config.yaml
d_model: 256
n_experts: 32
d_shared_expert: 0
moe_layers: [2, 3, 4, 5, 6, 7, 8, 9, 10]
init_std_router: 0.00889
norm: "rmsnorm"
parallel_block: false
init_std_qkv: 0.0246
seq_len: 256
steps: 4732
Below are experts of layer 8 (counted from 0) of a mixture-of-experts language model. Rows are named router (the router's row for the expert), gate (a neuron's input weights, with its number), up (a neuron's input weights, with its number), down (a neuron's output weights, with its number) and show model dimensions 0-255. Each number is 128 + 24 x the weight over its row's rms, rounded and kept within 0 to 255. Numbers have three digits each.
Before each expert's rows: a language model's description of what the expert responds to. This comes from a sample of Wikipedia text that the model never trained on.

# expert 19
It responds to: Commas and closing parentheses ending a clause or name, especially between city and state or after a year, such as Las Vegas, Nevada.
router:115144123134078113156147132082160080165091131165120159101124098151135141130104186121153083097159151108118111160118087144177059066076135152119107137138136134098111167124123123163115127151139108100137173166142151155116154082077161099127163126146130132109120135166135129124149118108105105136130137137129140136152144138117126138111140118161185153107099105144089135115162104166098116110146114163131134124129164120091150124103099105144154142132150110128107111185139140102168147137087140113107117097142097143157134139113146101104121133161128162081114097128141126142135110137124114132108088176154131134062127158148112158107110132139144114104139097138131134112112143126117114120162117122104143128141153099151124084116133100118094128110123161087114141147117142088105153142108136
gate0:135091101143156142140164130181111118156111174117118141120142114114156112149153181145107144126074089096096125082104070137136079138135125124129116100118113119102131172097118177111136128092127137122125099122163109106148154116083155130105139144109085131104120170116104146110127109112117103161133102158138069120152112163148112090119149164137175099136119139140102124127149155054102087105125109134129135118104095135131125122147095137104105119151155113132131140118154134121137166083141155143131132129124140136125125197150098151102160123082115133118153099118087118143163155140121123185134162124098123162180164093135120108106119087144137139120140149157138132109111090119136113097157132140150078143120137156103157136154125154138120149159153137120113165120098129096128134125116143
up0:112133102151094112123123113124090153109119109101160094142148157146145162132122130121159132121149135137121157137164140116145150132147119107118081109128147121150154133131142110178107117116181148142139158134119140148133110168153125127118100126094121102143110105142119114161134155132094106153132165121135193136189094116137135125180101125074085081145150116145097151154112144160182124108112189102123103128145126148135095149161180163115148108118130143162109149099108167129132136138154120121129130171093131145116101089135117133125096095158173105158130152140132148124120135109133138063139101130189142135093115150143148105145133158122114112102147086099109153134187125154136140099142068165105140100159087134139104152126106133152136098085136127118097147110149145137104124115111129
down0:107138063154151159147150121121114133144136147127118138119148109122142174084111128090146165128113113163082132149105100133152106123148073151121122136134163100102145158141079070156137137102170144118152114136135146135119121129092115128136150156110161117111091184109123125181115079087113115169147151120137135122124117146103106082122097137134136126137125130156106148118158094120114079130130093117130116122173115140093101099127137158128118106099158074124128110116109140080171117127159175153121151127102129118120128134078110114110114130171136144152146144163127099082156140119096095097135140138093151163115137160172084125119145130075115119115148135134114123130136123181135117125148095147099126156099096146091146106117153135152128114132141103091133165135107156152177108104110135

# expert 20
It responds to: Single capital or lowercase first letters of split words, such as H|ard, R|omance, P|ayu, r|ise, often after table bars or commas.
router:112137149142090089160132135102149148168122080140124081079155145099134153077140153112164092079124130112177153116119110140162134132157142133098149119166147110086160170131122129093137129153129115115095145149143144154122153107117125085099147162140127120120135117114129124121135098116088124116153135088155150162128155162075138098096150142132123148143144092151100117079167112099091117095126156152126097093156159131104170154086107134121125144110139108097120148138147084088155129147108129127118154143149101129152150126133175088162140124135178128125120126130133147121114077122138092124116131138173153144112105134152121150148160122140156117107100089100140065109132106122100144124157112148109139131156140122172092149158122127090099154125117147147103147144112161105130168095114145
gate0:124107143172088149121131147124108103072196145128178112150124145117136108088188141123087108126147169101150155174110103125094123109109137105164194115111152106094150129090138083201092156127139148116153131110172170151126134120115136109119135136169136140148093132150134144104107124100090120111079091133149115117146137133135133117119118155114189112114138094140097125086088119116122150129162142168122117135129144129141140133116085119087111139117117143103108137123099146097123129118109142115127143092089141127133103118109148114136130144139109149138099140140126119111154124109109099114098162137165125158125150114152159106089089146056118132147119109143077132137089137151102124132108154144130141140113151085153151147138101138124112082100137115142105106165120152140117145141116166
up0:148158163122141154145136125114122104144125136149130105101162132116084136152070109135161149150128122193099087087138121129080094146145122151126104130138099162143108128140119147026141121092075096108126110133108128129117116119148132129152144131106146146140155131167162150139175148158119140132135139109117134126136156101140106093131153080138127183148126147103123149155107117108110106134106129092136079111128142171121119119095155118142173105134126097145156136136127099181129102128119112126112156142145085142130170143112121107091139157152150145135126101114158172159108110153131152165175163118125132117112095170113133126145116142170095121126123160134152140148181086111108125177134111118133146132152147132118107120147147086117139192127128110092103134100120110114111097148115121
down0:115130083104101078203125125116128110118168114137148115133162133134117121134114106145145148113132157154135176069131077094133167106093107170147154134182091134117123140122125101139137154090119131129097127130150112102137131121130102103148140130117118150153145123139120146151091141131126121133121176095144112136123151126112073141141165128144101107118130132151160113144112108151117154133132081124116132121117161150173099104127101101143110171129176128137127142138106144120144161108113133162127137116090087170143146096101119116137129167122150078158128166131082124135089142137134081156135113151139135124115132140101132214143127154130181163148132107105117154129125150126102154158149144163106176109144106144169080095116123168105089100106096124130131119153151101132108133162141135

# expert 13
It responds to: Conjunctions and list separators joining phrases, mainly and, commas and or, plus but, however, including, such as film and television.
router:126119173156103140115124139150151132140172081158181117091147127127120184094101146123129082084161141140129151147108141151156106088134139149136151136123123144115144150151190099115100098163141143097116155153143168119121147161113055090126127151084117132106117131152145129154163131086102135136158116091139110155161105141128143109102132130126144156111073102131089091095136086117075147112174152116114089101157150100115143119116118121098132102130134111075119129149134108084127142126111184125085137116163109120134114136115132098097139139134122125143114115128125135123122129174108114112147111134154124081101153151126172139107112128151152119115110120120153136118120126095095084125141138150091119097152167122152125146173123127093120145128068136145109118145108128118084155124099145
gate0:128104107121110147096106081125163067131122083137128117142138116147095151087095099172109127125114170172125141164127143146126126129136113148149107124136129147123149112149107135126122169119121094077102102121147138102124135132114101106139124117160122114103108103129124122117110137114124115147118130126101170090158165132131172089122130168125088138123116162121147103119129129151072103180142095115105179141167136135147151102144129132113130124123096136115119131155109148118187153116143138127079137077102117150144123120114156135142166142089136118110158112100125138104115099137192154123144097175145123109108120184120108172098128118113114046109124115141167116107141137151164132163165165099071145117140141148102129133143125171146131128121091119140121118095157116145182110151148098
up0:101127143120154105119144159116125135156137170147124122144122123124142101143135119112130129147167115135142134100144136085136124114114107090118151129110143145121094158099193143130145134093153143145137133129074156153135123145146116161116145121086112116142112122129167085162140139134143098117134165208125123129087061138120169145112149090158148101161129104082108148139139166101138146091115095100160098154123143146149129158164139094163120129093167130124115093196134161142136145138132102121144150141169120106113134111142128127075135166106126171141120094153121121166165175122094127098143169077108128157139158112143145099145088111172136130070127118105099158149114126103132118096101143119116116149132160114102142100120119140148113121137164111172136123155100112146109126105154121
down0:098115072111118123156145138105105124179114145145156122157112177085173139128094126104133148144152137090145136151113141146165108155151140099114156179133147122140097115118128135082133152141122062128135101120119103112102092124115099118086142130151073127114101101192130074122112125111115115124169112125136145131122153089120149154148141136171130174097111136112172149145128132129128132117107099129133146092111106151063099172099142108147136143127119139145147142115130151124147124134125097125118099099128136163125150183107146093143118139153123156140089073133141128135111128091118093134160127124096184115146122146118164133124165111136191114137154134094181127090088130107099129150114132124126126130088130133113134146087120126091139166130135116108184144123146151129117118165144123